Experts of a small language model: 11 layers, 80 experts in each of 11 layers.
Below are experts of layer 3 (counted from 0) of a mixture-of-experts language model. Rows are named router (the router's row for the expert), gate (a neuron's input weights, with its number), up (a neuron's input weights, with its number), down (a neuron's output weights, with its number) and show model dimensions 0-191. Each number is 200 + 30 x the weight over its row's rms, rounded and kept within 0 to 999.
Before each expert's rows: "raises" lists some tokens whose logits its average output raises strongly, later layers aside; "comes after" lists some tokens at least twice as common just before its tokens as in all text. This comes from a sample of Wikipedia text that the model never trained on. Tokens count by the router's weight.

# expert 5
raises: "able", "ock", "$", "age"
comes after: " |", ".", "\n", ")", " =", "=="
router,219,190,203,276,215,189,165,186,230,173,180,210,162,229,236,218,220,223,212,139,237,189,235,230,201,219,236,227,217,233,248,223,243,225,178,242,167,157,119,168,174,211,172,192,219,208,210,191,161,232,226,210,161,226,133,269,225,191,227,201,226,185,221,204,208,228,227,190,194,170,224,211,202,220,217,176,194,160,175,222,157,196,170,183,178,208,255,233,125,173,209,178,220,243,146,171,224,208,165,170,217,183,206,200,232,171,172,211,249,225,203,205,247,257,179,239,169,217,208,225,173,175,164,197,161,222,187,241,161,192,181,224,215,219,192,255,217,186,205,239,191,216,182,213,206,229,253,210,202,225,220,221,172,185,211,178,161,201,232,203,143,153,212,247,179,192,183,168,179,175,192,233,236,105,230,142,184,232,193,211,210,189,182,230,186,168,217,213,182,251,191,141
gate0,181,150,157,284,185,190,184,211,188,200,219,220,218,166,191,195,230,187,254,203,225,187,231,193,134,181,203,201,195,198,274,201,182,144,218,233,197,235,193,242,197,163,181,174,198,160,125,176,243,195,225,202,205,136,266,221,205,178,194,210,229,138,200,206,189,234,165,201,185,217,270,143,177,217,241,188,161,208,187,248,224,154,199,181,186,209,201,198,193,249,139,177,177,174,235,235,221,198,204,187,216,162,201,249,204,235,191,186,219,202,256,204,210,194,253,230,187,162,183,221,159,191,181,200,190,217,157,203,229,221,214,193,213,192,174,168,212,202,148,245,232,223,241,155,211,133,241,220,209,201,199,171,202,201,170,193,200,216,188,189,177,204,215,168,170,246,203,215,147,241,208,201,162,230,119,185,186,185,186,164,207,189,214,173,192,137,178,212,209,264,230,169
up0,207,188,206,211,204,173,215,197,184,211,178,189,182,187,187,226,243,185,208,222,232,222,216,185,248,102,217,199,159,196,138,209,195,202,232,238,240,171,207,216,174,308,240,169,175,148,224,186,227,259,201,224,210,162,192,203,219,194,229,223,214,193,201,192,228,165,190,245,253,224,176,204,201,269,168,187,229,186,202,155,255,173,179,199,218,168,192,157,194,216,128,146,213,261,177,192,194,216,230,212,172,239,211,193,206,181,183,204,170,155,224,147,176,188,207,224,229,228,240,171,179,210,175,188,227,242,206,200,213,189,234,207,185,180,204,204,218,208,175,226,217,220,162,194,163,149,210,164,160,174,186,139,221,239,219,222,211,146,201,207,228,180,192,218,216,125,202,207,236,169,169,163,230,189,206,248,215,231,263,216,260,190,152,179,228,239,229,189,206,228,223,167
down0,184,176,232,228,229,245,205,222,204,176,196,232,178,206,183,182,214,178,205,182,228,178,233,202,234,276,250,148,181,208,221,149,187,209,193,181,193,147,187,174,165,247,209,238,223,188,186,266,194,165,148,211,220,203,174,200,223,171,215,216,155,253,158,276,166,180,218,155,190,192,185,164,208,198,250,243,192,191,156,212,190,209,230,202,191,258,189,223,209,251,200,211,179,199,176,261,154,186,202,171,209,220,214,161,191,239,136,180,264,245,222,151,179,213,203,215,234,252,203,176,180,163,235,231,182,197,171,232,230,226,229,172,228,197,184,187,236,183,169,197,240,183,205,274,197,232,191,194,227,216,141,163,251,219,236,203,217,208,222,177,205,193,196,190,153,179,242,123,164,239,190,197,214,220,170,181,217,187,235,195,225,192,199,161,208,232,263,205,226,169,172,183
gate1,185,192,161,217,195,223,183,207,203,179,260,232,215,202,173,184,168,202,189,216,250,206,199,239,179,275,177,173,199,216,227,200,186,219,191,247,190,222,195,247,212,233,187,225,182,172,171,217,225,155,206,234,211,249,198,231,200,269,121,186,182,243,224,176,229,250,202,211,209,240,279,183,176,194,234,215,176,218,206,279,196,144,196,230,115,188,226,210,185,219,192,185,188,99,194,226,234,230,209,167,222,178,213,262,162,178,190,170,200,203,188,242,203,217,226,196,190,116,206,220,165,188,129,208,184,211,180,229,163,200,136,210,192,234,168,212,181,180,229,194,218,194,189,161,214,198,222,205,195,228,156,178,135,179,169,187,202,195,211,230,207,232,189,203,188,218,201,204,163,250,198,179,199,204,156,169,228,217,179,172,157,231,232,187,161,194,205,158,153,220,199,200
up1,146,263,206,119,209,162,157,227,214,212,243,215,180,256,183,189,143,213,227,229,262,227,190,219,195,235,206,184,193,208,216,240,256,274,190,227,232,220,244,186,190,198,186,226,198,255,218,245,185,239,164,165,176,219,178,215,195,213,190,190,186,271,195,202,210,198,188,192,172,209,284,215,201,206,170,182,171,227,207,261,182,212,212,207,173,146,203,206,248,154,233,207,183,144,183,214,213,180,237,172,225,206,214,189,205,186,187,202,212,246,220,185,129,221,200,275,228,212,212,196,206,231,198,204,243,177,233,242,191,208,101,212,200,182,199,183,199,139,227,199,204,192,175,205,166,197,201,148,210,218,181,215,176,204,246,213,206,167,210,204,206,190,206,187,200,250,228,229,216,197,208,188,214,156,280,179,181,233,175,213,177,196,194,188,231,263,197,191,172,155,200,210
down1,210,192,201,193,225,217,189,192,159,162,211,224,153,246,238,214,199,180,240,162,239,218,191,174,136,202,192,247,146,163,196,204,171,216,194,199,219,225,214,195,249,231,180,187,214,238,204,183,163,217,205,183,221,224,189,176,177,222,189,165,209,205,195,268,219,255,192,233,253,185,260,221,219,189,172,232,190,194,201,220,203,175,173,234,151,175,229,187,185,194,194,208,235,191,230,233,210,168,184,220,153,222,231,185,256,165,256,196,180,141,148,223,216,200,199,176,147,167,214,213,151,158,197,186,183,211,203,172,230,215,184,154,192,210,211,184,261,199,171,234,204,205,191,190,228,214,168,253,182,208,255,175,246,235,210,149,236,159,211,293,259,137,218,189,148,215,163,221,178,160,159,227,150,213,221,142,178,162,164,167,190,219,218,199,164,214,197,234,191,176,213,242
gate2,235,254,204,179,182,180,165,253,250,164,192,179,160,215,230,213,192,205,185,206,159,202,184,226,202,210,183,174,236,215,178,193,207,222,191,234,151,177,150,149,250,216,195,246,181,243,243,205,178,239,219,202,232,243,206,232,169,206,217,232,215,166,199,221,199,183,223,141,187,221,168,191,203,164,118,204,248,202,211,229,173,181,195,184,274,249,229,188,206,177,245,239,209,231,164,195,206,225,127,200,190,194,216,224,196,181,150,227,248,277,149,200,219,187,188,214,187,242,177,174,177,183,205,220,190,199,264,186,188,229,148,255,209,198,216,191,159,166,242,170,203,206,165,254,218,178,221,156,204,223,212,169,128,172,181,196,210,215,208,247,175,219,137,199,127,168,218,212,258,203,192,185,239,190,204,219,196,213,225,176,196,205,214,251,189,201,190,157,191,227,199,221
up2,230,224,204,181,188,156,161,198,193,229,169,178,207,192,211,198,244,206,216,187,240,208,236,242,249,153,204,206,187,253,151,206,230,245,187,219,203,161,225,155,193,246,204,218,215,189,242,287,175,295,196,174,184,166,165,244,193,159,176,202,223,182,200,211,215,150,220,183,184,184,222,306,161,222,166,220,208,192,215,161,219,124,186,208,188,174,241,191,201,191,236,196,208,272,159,181,227,245,174,202,215,195,170,229,213,158,212,210,216,246,178,189,220,176,185,208,168,244,197,162,214,194,188,207,181,148,265,203,245,180,155,228,189,152,201,196,195,194,232,206,221,236,200,273,218,241,196,172,176,200,213,201,203,175,192,168,187,183,186,203,157,144,166,194,191,188,207,180,237,154,139,158,191,251,206,199,178,205,236,201,210,186,184,187,182,232,216,173,222,190,178,224
down2,175,123,203,231,244,163,196,191,206,206,179,204,145,224,176,241,196,163,196,201,236,241,200,191,162,191,210,199,243,183,257,169,198,142,194,186,208,154,151,128,213,194,199,191,193,201,168,200,175,141,163,221,205,184,222,167,215,193,224,139,170,156,200,199,144,172,172,237,195,183,191,165,183,188,201,178,209,210,245,188,238,257,229,192,239,187,185,275,209,237,188,174,241,230,166,219,192,232,229,182,214,180,246,235,242,160,232,203,132,169,198,130,177,222,198,214,207,175,196,200,199,160,223,177,207,180,200,132,220,247,194,214,198,224,188,186,213,208,114,180,218,191,207,260,229,219,177,208,180,179,201,187,194,208,262,171,246,215,216,199,231,196,136,128,203,189,205,242,184,194,185,236,162,163,176,167,180,211,190,184,216,201,242,167,206,214,187,236,224,229,197,222
gate3,187,235,187,167,197,185,191,223,182,194,210,220,202,260,171,168,163,179,202,231,177,224,187,185,199,268,184,209,210,119,181,207,209,253,157,238,199,174,243,156,199,190,201,253,177,202,207,132,165,164,206,185,206,218,186,163,187,210,191,179,230,222,193,243,225,228,181,193,189,196,177,223,179,176,178,170,218,222,205,274,142,277,233,202,187,187,161,144,192,193,210,189,221,159,148,224,197,219,234,181,218,165,217,132,146,186,221,235,230,161,177,194,215,135,224,183,244,169,196,189,213,220,264,201,174,177,175,215,215,230,201,165,216,279,239,180,149,161,184,203,155,180,159,167,191,229,210,194,240,196,182,178,211,205,208,200,211,222,226,253,222,205,229,139,163,225,238,189,205,211,156,219,191,200,204,216,232,225,172,187,194,198,251,224,181,227,144,256,156,210,218,217
up3,215,153,180,246,185,235,213,203,204,152,179,170,245,168,230,187,239,188,194,190,207,174,236,159,202,182,212,190,198,265,291,142,169,180,218,205,186,195,156,190,195,138,210,169,205,187,178,159,213,248,198,215,213,165,231,199,193,247,199,244,149,162,212,194,202,200,195,209,220,221,187,150,255,137,229,207,213,193,197,215,209,151,168,195,255,243,191,221,176,227,164,193,176,194,204,190,207,199,133,211,163,223,256,190,230,205,155,183,154,243,189,208,246,200,191,171,212,218,203,205,131,166,225,180,167,214,246,197,170,200,291,212,182,193,198,206,212,249,188,201,264,234,223,180,215,142,255,201,186,248,168,206,192,225,186,213,200,170,176,201,178,207,164,233,206,204,173,227,179,194,225,178,210,206,165,154,177,179,192,232,210,206,200,265,167,149,202,234,254,177,189,221
down3,183,182,150,205,215,199,196,215,147,205,220,195,193,206,157,197,190,165,191,213,232,215,243,168,160,211,148,209,245,186,202,159,231,228,214,247,203,146,191,257,187,168,220,200,291,157,238,195,196,199,215,223,173,168,182,199,205,184,190,195,222,160,225,217,240,178,157,156,140,188,242,180,219,231,167,195,238,214,240,232,210,204,186,218,228,146,118,223,213,182,243,196,229,162,203,186,207,198,148,228,211,172,209,230,227,236,226,221,190,250,215,183,194,187,202,221,225,180,251,237,226,162,197,257,200,166,208,219,160,188,176,234,184,168,187,220,207,189,234,184,176,227,140,175,250,133,182,206,194,225,222,231,217,188,248,189,197,253,235,158,155,217,165,211,180,228,207,168,233,190,244,246,209,209,184,227,210,221,176,203,200,214,184,207,239,152,269,193,115,201,201,178
gate4,179,210,184,180,192,227,177,167,218,203,221,243,174,221,237,222,223,220,202,262,136,234,234,207,164,172,185,189,184,160,203,210,188,279,213,149,183,212,196,168,203,237,206,193,184,207,181,220,184,226,189,182,209,172,176,176,173,199,168,215,153,206,211,265,247,237,221,127,234,115,255,227,224,183,170,193,203,209,195,274,181,200,170,187,210,216,186,165,234,200,195,229,197,126,213,203,154,213,187,232,205,203,231,153,180,184,229,218,227,116,235,220,232,236,227,186,184,195,152,217,214,215,209,229,193,215,283,187,188,224,199,200,202,216,274,169,143,180,231,149,169,204,229,176,220,200,188,213,205,200,199,175,187,169,190,229,214,211,187,227,240,235,200,154,183,231,246,195,189,225,168,174,216,189,194,196,195,194,139,163,182,236,255,204,238,237,166,160,182,214,174,232
up4,214,246,272,193,182,205,279,183,221,210,186,162,239,188,166,196,162,185,170,190,192,183,207,184,209,161,205,226,208,164,197,139,159,145,206,159,234,194,178,213,163,199,191,200,227,178,183,202,206,168,187,201,220,243,263,159,185,199,226,201,189,155,211,187,153,189,215,228,182,206,64,250,192,195,225,224,211,178,211,195,214,214,204,243,242,223,185,195,218,226,185,195,191,206,208,188,178,192,209,221,183,204,227,201,183,190,203,192,177,198,196,185,204,182,156,101,180,156,225,194,182,192,211,217,185,207,180,192,221,179,300,176,232,200,153,226,199,228,143,189,170,236,215,245,170,221,220,185,194,213,180,165,223,202,245,253,196,153,213,214,224,200,227,175,249,190,188,197,216,158,188,218,172,204,156,229,232,193,208,216,222,162,176,271,179,179,173,255,151,163,206,148
down4,194,188,145,141,198,243,228,206,257,208,196,198,215,210,120,207,183,198,201,195,161,174,231,179,248,136,202,232,244,215,190,226,166,206,226,211,249,221,240,226,180,154,157,212,235,216,195,220,200,174,186,160,206,177,248,218,216,250,230,178,177,170,225,185,164,205,211,206,178,188,158,151,264,197,238,184,165,218,120,197,203,254,231,217,181,192,181,210,244,212,227,169,224,155,219,210,174,206,184,172,197,266,203,228,167,183,142,145,205,244,181,159,217,190,195,121,233,168,194,193,217,236,175,149,213,166,195,194,210,210,201,187,241,210,178,202,219,167,261,150,233,183,195,203,203,166,230,138,237,205,186,231,224,224,163,229,216,196,162,147,163,210,202,188,211,187,162,214,237,214,239,207,241,210,218,211,246,214,164,148,231,163,206,195,196,208,171,226,202,196,206,177